config = dict(
    d_model=256,
    d_expert=160,
    d_shared_expert=128,
    routed_scale=1.0,
    balance_bias=True,
    router_bias=True,
    init_std_router=0.0119,
    lr_router=0.00107,
    norm_eps=1e-06,
    seq_len=256,
    train_tokens=409500000,
    dataset='wikipedia_en',
)
Below are experts of layer 9 (counted from 0) of a mixture-of-experts language model. Rows are named router (the router's row for the expert), up (a neuron's input weights, with its number) and show model dimensions 0-255. Each number is 128 + 32 x the weight over its row's rms, rounded and kept within 0 to 255. Numbers have three digits each.
After each expert's rows: a language model's description of what the expert responds to. This comes from a sample of Wikipedia text that the model never trained on.

# expert 5
router:113125119129159097120117098128112112099141159156090061147127108194107127137141110142120123133203027111178130082106142182191090102135214111106083141090167118140105103161141145174132113175121129133100149146114179149155143134125106122099087159108100111186165124107147166125102168110098105156131133117186095161170127178135128173152150153092145118161122116109143129117138113134125067165023136075120157121167133123078122120180102128116128072121142159167126137107088097129075134118063114106198079136089144107143093144143160172139152122153063123160105063159163143145128130118093143090074144135134102133090168083141105126050180178134156181063097113092126111149104165100176095125117179186137085111131101110114066143088171173085120133142149120108198126094202133131115138119175140
up3:144152116160107073134122126150126079176110133123162113123114125093150146088093115143182101123126092136113132132133161079182132119149137063162101131124132124139082120119100115099104094136124169126125198143167165138141124121117151147136068081102094132139132072143135138150092143121119131216115120142157132124097121139113098136074167117138145118128116119124195146161072124090170081135149141090142112128150131082074116072128087164069187158200167137120155117174149124132100111132017161145096121150119170097099140078077109138146106114154113114141070047163143128129136085094144120085052142143131109134112144165159132202123147133158131084160122102176146079195085140098082120172111070178173117104166118158114173128137124118146151136255134067121172147167114131104148142128175176
up4:164117088182152131131150137123096140101092138198107162127123148152053157147119116137168147107116070163161134081123109127139049141160168127141125200054135071116115041168117165100093131165153150125147133138141089158110111169123151128102158122106135099110188116101136192168095109117140160075136081148139122095139083080134113128143115190100138179173160155153149161090109207187128117128089101118128156137154162196094154113129091098149143134088129130097127147091134060117093085118144144114140119156121094118157072159135107183141161194146142173117142121133100159174103145116131130097061143147107120131138149125125081121118154091087154118086112175127069151140123126075099083126165060161127121145140123158048113095110183088120173132123162101062127174111132180147051207095132149
up5:144151153149120139114151159089085157131120144121086129159157115172142109186156138113169071121153031108111182129151118076106101120204161125170124093137163125138163112104169109092171116136169131119101167121096146128094123123134080081119163193131118081119158157175099160057163105102153125134147123194145110109171108093176150095170106064131165188133119100120193101140086138100136097104124074129119167081121133094140040143142085116135125117096106101137138127159130116096135125146023169127140084179079124110155094183116164122056072093141037144113122125119112192121142185108147120079112131180080107121110153140148165151113139113160162109084100124097112140188180165127149103116168140110115157108122166158111104170132163142074092143093116094112149138094169125109192155161096147
up6:142118157153040109133131161181050125146096170106137163146143148132105127158159111192158059082144137144140161122112141160149093134077125135167136132175146140134091099071161159163136172144123144122095117144135137152106107153099109104157096123105113125165091144076113087115120147053132112185114028142119073165105081106154110156197130140093165148173134101145158148113098086116130167081131079158176105159173077124064159090118155142123094139062158148138169111118156103124136180126101106152142159079145108070146093151144123131154105136093111130113112090132144167151107152137071112211152135088116166131123158114157151074121131112059143152092205187152149077167155159115115134117151124103188067129065104105113114119180170097075109137095128120164111160155117151126172167093066087
It responds to: First letter or syllable of a foreign or Arabic place or person name after a hyphen or "of", like T(rebnje), Al-O(robah), Sa(jjad), plus raw Arabic bytes.

# expert 16
router:150146126149174161111174091129161136138070166165140123196110079172058137107155130131120125150205097149130130148090118137109115106143093128122092153063094052187126108108154157126062155164109099060152139088146142147118151159160105150116092084137120112148171140099130142092064096172096137166117112095150088132154133130201125116119159155143074179088096083112159184072090099126138119058150181092109145083160085136093126059103145055120132157145115143123129102046119138106134166172155176059150115170134116114141079147121167208120128066125123132166117128177103093120120131105121127129108126127136100158137143107092173132173116160087145150107108101135118131151122211084177140120184145118162120121182108134102125069091154121112177145144182125118154115177174179084108145124138162
up1:109157137061111112138134050084175101136130166163138112157113152161130109122144082121195104119118076086139099171107153104148125116083165133151100120161152157110151115133140120119126242148078081116126101101162136085109103146108091135118101149133142139146101161106075143141147112070171068164102106136142132108073144167177138115131139135118056114117093029057149090112145123135161110125127124124138127119159118145140152059125179159125136135071150176180164178139111144153155156117102159140200142107129151118165093125160121083174123069112100124115165158148075145052137100227130075201136131121112078132140157082156090115169111174116142142139114117119141091134167104136120168081157089082175055087148122163093135165101131118125137134069152170125172104168136132146139117163079168
up2:167159072124080167121123162145153116206147117169125124172166069195127149115121104089094100120145095130139179107072115110099116125087176136131076142064112099101096077148130092134103134120133102136113080109135104185157039142113133133073119116191094104128215084070122129136126149159127157123143119121118117125107160093173155095154165134057128122089104097125141109093111182102136117098102105085117138062140125143093128110134130136119151071107126102143095216091093125199153101170118141085058112188167078125175144167092145134137165118169119188094196130189080124175143125153105108104091111149140126120124130165087128151197115139138147174078127147117104105141117150131085109179183213160118130101134161172162087141176073121161111150084140120117148142136119151134143160140154142
up3:146136103118143135103077058167181173057126108136105164103141088135087136162192144097124106172088145118096123123127109090086130178160137125137127095177158117084122159173100157124135154118156156141153158157142119141203079171170127154137157127144140119107104105056139102084117136086119181160126160132158080088145121098190096126058093125127129114080125062133108171153079073197081088150138143086110094120166113122067162031159076098117121137120122144107142116090155147104170110167168152132176194113099129095177104135138159069140092131121107174124159135128140099103090133133132141139133163126073104129157171109153114156125099148069184119102098072031160124116110117126100132151139134132143144171130136161126134139197114163173169212149108139142137100122116195076100176146116139
up4:197143128153113132110115136150142163184124130168115170158115084150110099114194068105162128122106129142139110069120139163160088121141169115148077180147121064165108075151048139101125146050117134126143128112154126132182175115063121161154074128093158164116095101153114124112141127150088108125122154131137075144079115190114147105136163091128124177117114131108120122137177111086175129113156087138144141091169085112109146160128158065174104151135014122140076106094124187145139171196141129060095113102109111099156085072127170150156176094106107160105140160173069104130160119156132145184123109076157117184154128160100089104097144188114174118129148123112148094116113204120174112137140096126097101107148065113184127131135167098104101181116069122123170136154144114114112157096176193
It responds to: Initial p/P pieces of words, such as phase, Philippines, population, plus line breaks, opening brackets and quotes, == headings and years.

# expert 14
router:120167192115124085096131104130198161156153146122165152159190091110125155164172157154140100112134096147103122151114095111171091112113127175152127149117134146026070193100134137153103117076153113121068166127117185160145102117120115163105146117124082110136184186122110094136117162142120113165127144096129064103119166119151077134162163105091122134136171139108159180102175120130068158104139102132090159166126108103103168099084075125077189124150113140191095079120100114095144095156143099077144100120073111104172094140119125188222134137097080113096090167151131050107072122121161144115129106127188089194147151128074097183133146155143181170134144130087176156162171149131168123139064146163113116151119119136123161107086105092045102161128070096127131115115100162144138137104136110
up0:121103158092134124179121168109105151066122155185102155127122125105108132194105138089158089167123151157081147066119179130196054104080121143160132165106078107054115172125170167096107152129092137102114167131163101163101141172067125106113148116080143176172132089113132098126133057125132090125154129120088109111123115193139091121160134125158172170199175183118152150112103102168144142123156091126163103109127139029120149139187166136168132169161076136131126096162136153145103155088086068125120146137165096112151133212090131165156118101158062136131110102154154071116101127104127102108163098129100156154100115181108127151159168130135152119090099120118120161106166179140088162183092117145114169102141118111133088173101100136097127122213178086104149125077132122118108182107072075
up1:072106118119114136146173071110113178115129159122095144151197119113108078139155137170212115101145089155093127160039115123122087155112128202113143156164181139101128192060113129130169151177088158142131151131147102148160103124113127090068099113157162136125183173144106135139077127126130131141123076176160147122100113122145133141112123144175144126074121134145180127107185087076092110106084151117133128182105135170130104139082149090088110062143159160201099114138124181018101115186147136172161106152102152074109073155177151086109177113099126136123113112162087118146088142152144125141123181105134116187172067098155156077155172164134126115087106127131121145090120169136116152141117124199093110131131112105056148156112191180100124114124102098143163119074125164136127104137079102
up2:104076149163082195106094139180084135197135148145125075116167138131166127178106108165128102110145126139169189108122187204133146132125145153147099141083141090059123174158147116152115130119147152137188142123079082148110189105118179097172133136130118125094097128164077125169103079160093151148098096132107120113099114116139102163129146124129088070131100143146114101142127111088146149148126122090100167119098139098084128133117151114131153117110177113169192111076129062182176114141097154087104119184158188140146117158055118065100161118145063100113064133101135078104107155078138163091121126178157121169076144107140124195133113164145109119057145114156122136162130147053115063090169111171134165126144138121172179108124148153113154112123143083154118199150103135195125175148130049
up3:171096151119171132119136132139143084099135101099134103167124116096101118094087071153107080128124179122143091100132128099131193151136141139101145117126130069086126150179168165134155177126137123174134192135124108113083106124119045144147127163078102098154176140168141092173098094131145109195064064136083148155142151101160106118156147129106168116207078097121161095142109136202142131116189178083114074083098120112102119094112052129157161161164138104174193103114100124140124177125132155097129085101132188138178112125121168195085131159146112186172156063149123048125120144154111143155155090118124104112096152158162112161071079167142128126118117075110111110143175139185109084111167101137113134096120169057139124174079113133097158157167100157090084153098093165144133121144171162
It responds to: Nationality and political-party adjectives in election tables and biographies, such as American, British, Democratic, Liberal, Independent, plus title pieces like foreign, lieutenant colonel.

# expert 25
router:101148119155153106109148104157159158146108172206138171134139123116088143092115131165144113162143126136143146104101132090186091121087121052105129186103140126090054101127150171140092129166098140105137175167178133145138119146129117147110128140096079174150131154078095121148082120119098123168178112107156122078137128155159114104142151134122147133120137122117204139118123059148080104172109178080151176120151035130112135110095131082063112109109141210140108104080087113083122097128112181049151103166080208110151080201115161113118122116117045151124110161166075127158142099130117039074088128112137087168078152127148112156105149162147197139116126119137150159171119158135140111108093164121123108120131108076091111152105199170134163181118181103141149124155138100149182150096154100
up2:147139133232199177162128089133173141158130136173138166094190144128093162102077169149070124145135108120152162120100073109138086083158151125114093090122172167068120172085160156136137149149185099161121093167136125177118143129160142132181143149099130146146132108131104150087154081142055047143104109098092142140138105089129121102115154135105165130107119130149184138083143094108130088121164187058133143105050104115158128090072127180161124160108142114137136121101145130123128087182122145145103080160135051138104152157136109183074134070235124082138143109123140139103094063143128210100130143151076140115122147113139149122121043083122118094050127146123122158159125100111127139110103085092120127163169136153125129091152131159108170139105107133162161104151157155087099182109144140
up3:138126161141137164127115138111160144150154118149138121111107215108159069121110115153159130226147125178095175099103127129123146121151125034178095121096140103084101123115133134193118154117150142172100197133086134116144113114146136110133108122110074144099108084108106098108085129153156175167145101151124156108171136097139137087157158184080152161190103155075188070067138149074083135089163158175091138069156132118135133113063123167156112128092111129142170175147098147147131122163081151143115082084108142126173076123116084148155159067138078147162080100159090134160143138103137098052092098117167081117106150135101113191165094121138156143065060210123121125142115171095123196115180163113101144174165070149159115108150129158089138181135129123149090107113151138105113148100154114
up4:125074111077162113080110097132148145102104068128115166151117166159094120129109191075112099110144156104135113066067112126158131145070118136124086152120125052120133097085161169085132115071103145097108183132130127089187133115135172112113136159104098152097132143153145181139151133109147189127122109114172141121170139174160070097132164178136108223128147133049118162123154146106138149147095153099091105183191126158146113147115165145094161102106120125126095144160105166145096096093171113108139166152079137190104103168163140146159135131107088133144129211173111126223131088152154093068099121126117143101038120132118123131077132149079085133103164107146129112157107174147127150141087089098151059203129118090129154147102097114136170168155173085180072190130160128124146136128094140
up5:142152115184146107211126116121161099135102137129160142134130132159124062144148119114012180155143099159083190143032093099091151149088160160147169109100086152114112126128124122138140092091194123109093091152091102118118092121180102141148115089129103102139094126120082169157097084105136173118109097145190099116101110141130129133137111159121126116137144136132136173112118153121132069097103118149153185136206103122156108143142103132104076161096150111153116115177097109153114153092138171151149155145126114127102124136133105142158166088143131123160137141163088127122094136167071195119108084134158098143171172118117028191097136153158155181204133100153084149059120098118146161113109097170084161081186104128169062106074107140149108083125206104187147143177129123139150137099067125
It responds to: Number tokens in dates, vote counts and table cells, such as 19 in 1973 or 1984, 3 in 318, 17 in 17,612.

# expert 12
router:130122124132168141114111125185137184110075115160162127127116139168138127134124157197120087141127108114163146148094158125166125108097141106147080141156167030119160148085143134108088174141148171114103127099098194180086144180142117131106100165102080066141097120046114161131095135082125129189175165054130118126161178127059134154130147164127067180176093111121129123134106100083136105124080141150103139075115096149101145122130223092108118110152163121153107097098082128059107096172069126134138105114108144148132078154137164169143132146122127165158134149146143083126091113059135121161193096148158150174095170097156097141066109134076124175098145051155162117104083166106156116161133150165125108124162140085129116115119160120105164140174078091043153144114142140089157176163103155
up3:179151158091079167110092165115186137069110063146032182126118114173179203121146127119112092102139101150161073143090110088056079127163147167123104109133126090158140201114168100151136126126165088135124108113124076144131149106133086087150081118094098130150139136133117094121077129129110100164100113050110154107120150137118103141123163105162133169179112142121135133123129110140157134110091119117056142125120199044133110147102202111139156126139122127131087110155128102105138162160108144123158090150110157159197087103131124141187151132106084111126085184140188102180139122125147167164154144191161143134112175128147136098172158193162082076076100019135144099126099147123097111118156113160120135097153194145149110103160148122121123165146146115116131195099108074080126173134115129
up4:122167133104140115162176141142117117113111081114144108115116112144066176149089076191084148044062121135135115111118105214167171166100129105170107126128141123138127101152105087148058100150092154184124194121175099116169165160115083082110125205107050130181141137122125165122147149156137178150145121074147133116138105130141156097143113183139193143145149093120178105175165102118132130155128140097174075106110100170134161187148156145073138142169090158135161102154117162118140108185097179151152142160055102135045120143104121109103116117101087123109136076133168115105085108125160131072097132134128121129149127139147141158152119151132164133083141129101121098147225137096065178143090108118157130106177152108132134114089140124079159123137148083110096061133110169087122079065060136
up5:107111148114133139077143162155100129121078155179104121167127174119151073162153139145144113103166100112120117072152147163122096180132136123087067072136112079092118107176131172171134081186084114128117162128086146111067168102112082148117124175147116183128118182161148098146164094113134148173185107158040148113146175107106107156141122084107141173164100134130149094175120044097147106072160171156136082111152147080170121146167151149159172131102092146088115120140116084124162141123070121087093104147154118157155153069133130132175167095093132144145126121104142163127162106169147136200153132138140131153092131072087081170080140137139155105086107134070175130125113151080028145184132140124097182101095112059116165154076156088132110087127127138135129156110224167143134126149102119
up6:154141195105135036086119062114147128157143134148121215125132125165133119163186102119162063128156169128124122157157132087141095157093157074141100155094118054148127159144118114124103123139100167087126085132124100053104064186158146148113120176093106132131077107152138148109054137083132142128164172100118114126180199147126131128122126119110144161097106137116134141150126088103107074115040133140091108112141146142135098121152154158191086120206156130155095059148151152114142181094096103151108125069135145132138162098125189121152081131142084172164120152134134088139118121157093151146146187095154091060143108141144147136152126104187121122163104055181074127082145161069115100103122114177131143108133167183122170162129178132103142125153098135046107151158187127126086147147126103
It responds to: Prepositions and linking words before a noun phrase (through, during, as, at, into, until), and plural or verb s endings, as in offers.

# expert 27
router:189140167117153142118139069146096182061100147145165084170120141115159103055168140149090130143091133134157133158109170148160128097106161143101097086133119093150131142150144124150136110148088137086088130121107121130126084146130088146092138121090117081161120182086094149117122082120089132121125113139104094157192137087216078165130150181120116161091092107088159129100101116086116046129093157091086133126134145123108140115081149121060155116134107125105149079077168134128143199178091188041159080160127125119157116137179112166137210143065110166129094116147128156135122163114153121080154136157148168140114190089104120093079139150141159162173074135146145183129116148095140156102133139173128146110155066087103131160082168118123116118175172123057223148115132196082122144131107122
up2:142073080135131144136098062144134246114103100120146098118073106154118111016154192141106119138046115109155127094135159137118143173126105166099122125130108108113116083151134191144125128106109108115152138088107127075147109148136152149113098115110118171120063176106026108172130100101149175143188148096161135147178154144109171157104150157125075159130123103135104119194204096135164070105142160141141099127106162136132166183125131132127148143181160154141137098106112127140143101183128134080136127098154076166128189136167150110150164137132123162161110150131167096087101080074117104131120125131125073107147159147137104129100119104179129143090126158074104186089161109102194130168152133096149159128120123094143109062131130183132111110124081117069235135117131126132184166114131112
up3:197173113106119152115123107174151119145142090114095125140086078163147117122102097142109124116078152107134126133164114179157117087126106125166118111075110107124110147163123138093181119140071083091082124150145086148083060110154189093161133067139133102152149116165151097086161124102083135137213102081063062101138143139107142117109152199110115157064119071165125141105152100155132163148119090116094186149176178131109095093106143147175109132141123083131108101097113132115131121113086104108122118101108101081180104174153157150127120109144146079155161181115169166098132166156195129195110144099111090130217160101163159078140099130145130121088140190115103187174133128099140123069154114096119219115124142075102135189153139136095202144131152176100168098153135122082136120096108187
up4:110105163124073114127103060114151217105110155092168138127071087139116127113170161139068099122138141119180121152107142146126143129063138125125104132121106140148168091172203132108131147169122136109120142126097120136129155101145103192133132121057091177138106139076076136156119130152135187117082058109089136154114169135089142087084206135098125136159104110169179130111119151096092094191119115181109096117094128168138174185162159071129140128093158126129191075136123135159089121106174125111113179139143093148117139150130068142182132088089095164158097117112120139113132155128110191147114173099201152149122166126033142110149136176136086119091125131108129098110077148113127105142154079102228112141109060153157144147097203115114144110162122123142176067117116142083115136088176095
up5:093160150106154118100133111138101160114169120116134166138130194073174116045167129146074092113105100095159171173137107079135088110185059159084118060124093109080177074164136130145157175116097120145162157115070140200164100160161056193157165170110113168109156130096093096104143138102107151089129189074138094167082144156104114108170158122139075127124093121097177113110114116119151089118136184132169120119137096134114123157129149112126093125079119144141129135092159098133156173122154140141098095135110147114171099080142098128175114111114119159156108137255110167136093140127129149119134076165148154109119225073180149182122109114125090170141134107142067109153135103117114191132137089126146145148165093069107149114156152154107131130137156154118135133140125160053132133057099124
It responds to: Final letters of foreign surnames and proper names, mostly s, in lists and tables, such as Tarrats, Lukacs, Jucikas; also month names like October and March.

# expert 3
router:100140074094103164171165128130190158141097134120184087193128107161130163131134132148112073117173130126159156165073118131130098093139120119109110145085123098105097060121131172107108195160114106113161126111138161144138101184157126171136135130091099109142154098105097123138070163074118134089112140104163119096168142130191105128212141174130071147121097109082147143054084071115083079093113160101144153091120100130113156153117156154109160083150156152189118090121113126140159135174080132112128086116165075113162108174136149174152121141065130173123116176165102096133146127125091096106107094157199062134119150098148154164158030148129116139098106090135178175119078158114166115106085116146122154087183104125133098114093206152132153191163147070112141082188180153102171152130145128
up2:170115113124166120121109092160123151148116135141128117136126084128142173164125139120088139180154151075114126102151121150160112124099097138088123109108093146144156067108122155166163171147088047130128140120145079127047121160137067152166125024124126065133160116067075160140114117121173125144103111089166178035197152141147148147156132118150159145111199148097209110084111183117132086106109131106139171117128113123070127107144184153126158135132159089150099143114146122093191081135094106161116163168111111089111146128097110132150158082106164175162078125147080071172079078107085180141136183101158108125157122110103118142174188121134142119070128197127131148075084123153093092126133132136112154179201090138138117107183115144129134182084100108108155134125160152173147116140058122
up3:108181080119112138150080097239167133134090067149136153149130170168144214186173089110077149113158142072154171105124100085158108122105066145116110114128121146202158093133093184141080170176122117107135119171122141152122051153081108139155140115108121084175107095116154127102144113134113179123094153134106120128137152138112110141121081119106079136148126129130159069184125122064077099208121139169134126103141116140065126093158134201133140154179074141134094050143078187096151113123164134137115084108107111101150152131162081106134122147135114183112101118112167087143151164145078150114094149156181133106091173122103119168141164086068146104069126137110164130110054218140121096174109133148105155137116091120153103109155179135123102146126139133141100096117186112127130102119142104
up4:153119139163104098099048112126140178102129132165149177126102115142129172138150087203097120127081115096112143180071169121160154148116166175093123149168157087157107113182127122153079063101151078113137112171131115109085164093125094121127109124104141098102154100156097141130129091133096159188115134119129148188130133158112080169166127141130096176147101140122155094115143099175138104155081116085092183079104056149064118093131116121117190098164197148174118120143079107131170138171134114128173149130156062145133149103139146151111142151166143140059176135118110155160118062175160137145153099197125094119073104099166101146123160143139067150148091151142091114084104080152143099119125167050077100072114138158126113189141149163211172142173118120126091064103132130146151101176089100
up5:124141053104165168171146148161106173136166132151174154132112153082110100132159224162146117143133133114119161119161113094176130068122129123127145183108144132103123121165124155103054122129188102104158129114090172147145109094115137057078171164104116137152137107116110145119076088128106114119119115103132095147181166108137106188134157138137128187141191117126105182065099130104174108138159178120155145129110061133104133200056087101094109074139128161150141128070153155134156162088103165126115105121104129176107134160150100145105138126056181160108149145143096161120127123078083078123142097147152097113154156128185131151068101166153085141147028069125166107133104102101090131123147082092121135051092142134077116157100150089138150150184115093100203166138140147180128095176136161
It responds to: First piece of a lowercase or capitalised word after a space or bracket, often prefixes like ex, su, dis, en, S, A (exhibition, extra, environmental).

# expert 23
router:231176204120136171140158065087106178066102091140150116146115113171136097100152138175131133173122135121160190137088153135176148087090179099094098143131153128083112142120160152129124124136132128080071135194108125149122106123163116124065137106098080148165167123151119135127134131152053083121173081092094106097178157136174072181180137137101153136073111089119129125098153070125120047086061128128062153151102088107098099089057152090099110105134168138160135081102128107114150188146123189075135111154111152140145120154096144129154141130099086148102101109157180124167086151127081181106083080100183134156097169113082149145088165166139147119116130170153165166147130135127145120127146163150105143132157123080148086116091120167136157143134150118137171139149122166083129123086098195
up3:059199092142074155089149110104129152151103147124162123142138171107141116196088118155125138180148195128160184164119178059113134104155151119144110108099112094162147072138114114127074097116167114073106137144053151148127176130102103149110114094159144151173168156129178113125118174093081100114155147143157134070192094117150069131121185104101181151077150086084071123086102146110151126154171127122124141115149101139161192120149121106080138126125136149152102102093108170107141138069173120141155126144119169079135122086098198090164125094145099125111114112061099155076129098118143145112092124166146153069099076078116135125136102124103133152210052091099135132085184108106141111155149123201118144197167102093080130133183164099099170172115112121087105141133135159124173135172128148
up4:150106091053112145147114076120115132106125147133142134141142188119134109112102114102128156138102104121161156198158092113170140159110131099135147160101115126092132110143131108152142087160099154084141077115076137133148140093134153151115085135078100165195182094102157058121119113148184138180175152081117127174165128100120091151114085107097167117120090102163133143135137110156206082071044141137141170122142092120105074072111119133210128093117134114201148114185147093163132088092139151077116021164125167102094198168132060093158181166114192160103052136120091060160153178101149133159110148117191111151137094156122179101113130108116141123141144151108162115139109134077115156152130124133084136112104148101119115107129129133144164197139122120107162087103160142179140169107147183
up5:150076131165093122128102067150128159103153101134149110096165146162171109160122158179117119149122094177158131147068169189100141114180123081153111157154122135125093097147161142150130133176144077141088138150134124132142153112150111113120163125067140069122112136167088146123110064120111163184120043182191112133166106113124105112142175141145136177138133147117155103153159133125094109200120093165045078178142120055155014142103111115075100140132136177129090157081093116098107127106176140157160149187151136180177093157135121181123093169121140110191122095160123152121142164093135110130082174098146160189122085142145071117123108057144155140133075091099143145076085096078088137100098137116166097116121202087201147118126150128115164090128104122105160119137136121118096142094131130
up6:136134143128133148155184098147141157119106127181128154151087115143185135170123100131125120179186079134090154188109143068111072107076138081117158155156095126088136141135158106141105092114144115104089149165112116154153090179134162111097154104154081153157201169131121092176134170172097097088134119069099115167115111137126092120121198143096104180123123172127113148126136102171125135063123093132102144115099091132111127102027097174137082113159151131139133133105073160162125192160146187113126139150102072129124146097070185176153099135113098067100152099159121116077103154131076148122097121154175106100107215142110170070129103115127120138093071096152096128167081101116201106148088146145087190156132149147179143195120153093141126120096121140101200126129154141066150116129066166
It responds to: Last token of place or institution names, like Australia, London, -shire, University, County, Street, Departm(ent), often before a comma or parenthesis.

# expert 18
router:179138145123144153121080072190125146097091173097142117157171089155048167172144166139104138140112143122114167140086205137155121113158127098127065144135171131096110127117185161129112170138122190129106153153126193144087092150181070169123095146094071120117123154103080140114138172069141106157160174069141083118164150142126121151126156179108029117132092107121135142135133110120083142141122143121104158127143126148129176136149170078115173115150080132158143112097122114053069153091079125136154106129116181093165121133140178131171145133137106189136131150139147120132095147088101064133087091131141100104097160139160067134114117168056147189123071117119146108168112139042158142130084137157111113129147083057082123075111174133092149161133121101060152104110171173136094148127189132
up2:106153175156075197122112106186106116133064165118151126124129093112139169103186146057109120128157128123150097111109132071112108114125118143159104122142099115141154133183181126130121105099055135126130106129140150057123105116146160087156094120144109145105130136056150159111107158130124110194104113156051131146186119082133150187146119120132056079108108118149144158168073129159111076173109145096063165059156123095124171126137164131135159133120129158178117109131123139111069144073065169144144136117195199122168142176128138159122175223164152197081137131171126110108117142120086136156133159091133130140174128125088142115153168156140110141145109181094092091176123095118142200160080116176147115181101096128143113150104138143128103145097122148087171117089080063155064130072151114
up3:191153086075158117128123105133148185169151143085145109133174215086150149126107081167115141122131120115196192144111115082112095144118172109144146160156165101137118155132100133145131171126049101062088120095155161159087172094166076109171130117137083089177116173134118108097172130098128065097116169139115143084145176154145155129135225119084120092148087151087160088130130132142093122087152124142039112144130118128128153141139118134155160110156110122120115164114067174146193156084060104116099083073106134106150152103102166110141110145088112148148151084060170147161126151060101097156103137132158165133135149131166178136131092172111106140119150152144188125136125171032120142156160153142116110093093170106153140142059115144169136086099076113124102115159125138147092100173162082
up4:118125195141131128140112085165079145107104134114138124138142066087094096127202098148138132150123115171126140114137113135159192096098143181148141143116133205136103174157196182093098160121136141161078119137188132096065135155124123190171151142095131155113102144111083117143118172117157155126118106062175123190094091083141084090174158090101138081147168100160122162099132131147113134119118091077061130145142136191158102131144106138120129129108167144142124145086120121144105189168077178164127133122111211101105127126117157124123137122071146112076090073178215145139126134097118101121107128156085146121105098106128089108110112174142115195135072097099100189147135140092150189126104128087178050108182119117125111099128122143138164062097114074134079175152134157113040087108114140
up5:128151098124155149087120130131081154122105195121135136141174159119114153156130098163084178186116119139103154130075127136182110107093063088135136158160139100135137133180136167117094104155104091122128148131153103106151099120143086129157159158101137155127111094159108199132126084057127090194202184105101094118140147180095145187182122110123054114119122165093081181112088090115107126141109077188140161156160079097102068111163172130149148158099133124197142139110069116128083098102077135187180162080181088137101095088135067129138147172156111178097125217110129088171115160114126140094121061129096102101136120117133144143107101149147082136142154133151110160121136111100138154137132152092100178113151050139115196100092117092128149158156109142065109090145177203089126128129147115
It responds to: Past-tense verbs and -ed endings in biographies and histories (won, published, built, died, covered) and prepositions following them, such as of, for, by.

# expert 10
router:115130073113139079176155146161158139127113139125105135129116070141096147178170108149129101109109121103167142154091153198160098156166097118050111205079157096130125049132129144127101192166079114066140119131113105154165089145137066114097090166083084139101149136170151162148073186107111073151151158135138120125122122131127075156119141143132110127132127083121152151090179114121152093130126154121108180166154103077086120114186152134133138066151147176143152098133137103143173165173111161124099079165074128094174108154146139144183184125100131166126120156144114110159159179127076078128098115087127111119141108056190127096139094087128114149072121150134113163160147170127178116094085138194112112146152097074040104136106133157128140157124169136148167118168152132106046137068190179
up3:180086126140144178056149115179053121171148091123096145094120102124117117117119160158109117041083118098111100117109203130113177158146125094113160120135131057169133133117139153188099092099139100088143111143148124175117173109082138166096091163122150109094150159130099123163099151073188088149171145130125144115138175099158121149123133208120149089136185153139140121125082188152176126137050111100186139104112084117115122094154128094104104078107084160147164170170255106134086142169153145093095107147099087136115152164147100055113120154093107154096128131155158142112162140094126118107127151111094153117154140128191092120072178145143163132161100198114119129194116121117164125122101102072097189137153109156150136092066149076133150127155136133076110133102133111103101087106135132
up4:153200149136150120095157085148188153086169124087109129173183127142082100175137093148086189172169146140143074195144173131090150091125125143121120149112163142080088106169165156146147130165174091110143097128133181084142132160071083110138122174054176081082164160073146138106098139142151136159107117113157150130102083125132134165145054184132119142163152064102155120160150107144101127150086116104118102130147178157118080150156130116136125119156171164098118128087146100150107127113154189122121110052112112096149143099080127133105212076132164157146161160140099133169133127154103082117106178167063098092123146110166126134079121140066093130159080074124149161166128152103140102102088089108112174139170132097145121118142147157114087079149039103116150110157172138134119129086040156
up5:170144113123129150096100082120100095088095138204088110140129123133106112071182108119106189160109137172104164097113174131152073110138079091119170159127142153091141119135132103148096118104101140154115130165110160162137135158152109079145119155165135134123092128199123115203091127119106019143108117161148146144129083162099132095180161128107107153098151087082101138146175065158120104188133160140102111148124120079133123194125177085148102100192156191047210174090109114071158108141142147111119129143127107089134119178121096176113079077192171163111157169123099132128101125143101155066128170123144072134103190139132143093179131092163104125106144123122147134135137099073170152199143152093099181087094153160138151115064163160095117110131135099111089119117162111090136094168147167
up6:150121126093120134127152160133101084084133149153089168118135171124104133148142136056099103105156145144118137076128162115129067136080118144175096166130097137084119083123191088084143183133093115147118147149181137174122117118099154130116145125076116165199196141085066123082093177099131097141157173089158131094125108145167131133098176169139088156105137081112053154113138111163105105184124052156110133109205148152198084105100113138070153131119078134090124109147108095102134169122196143201126051131126124114093156102135135097099136113138162165183139156143100130208131116115125165121109124132139126109059119133087128104171161151102212149117120143158139121105172107119125111133066166150077143082166096109113111141027133124195158132121186115173107113084161125122124102123166139
It responds to: The word the or The, plus a, his and capital-letter word starts after of, in, to, such as the first, The wider, United, National.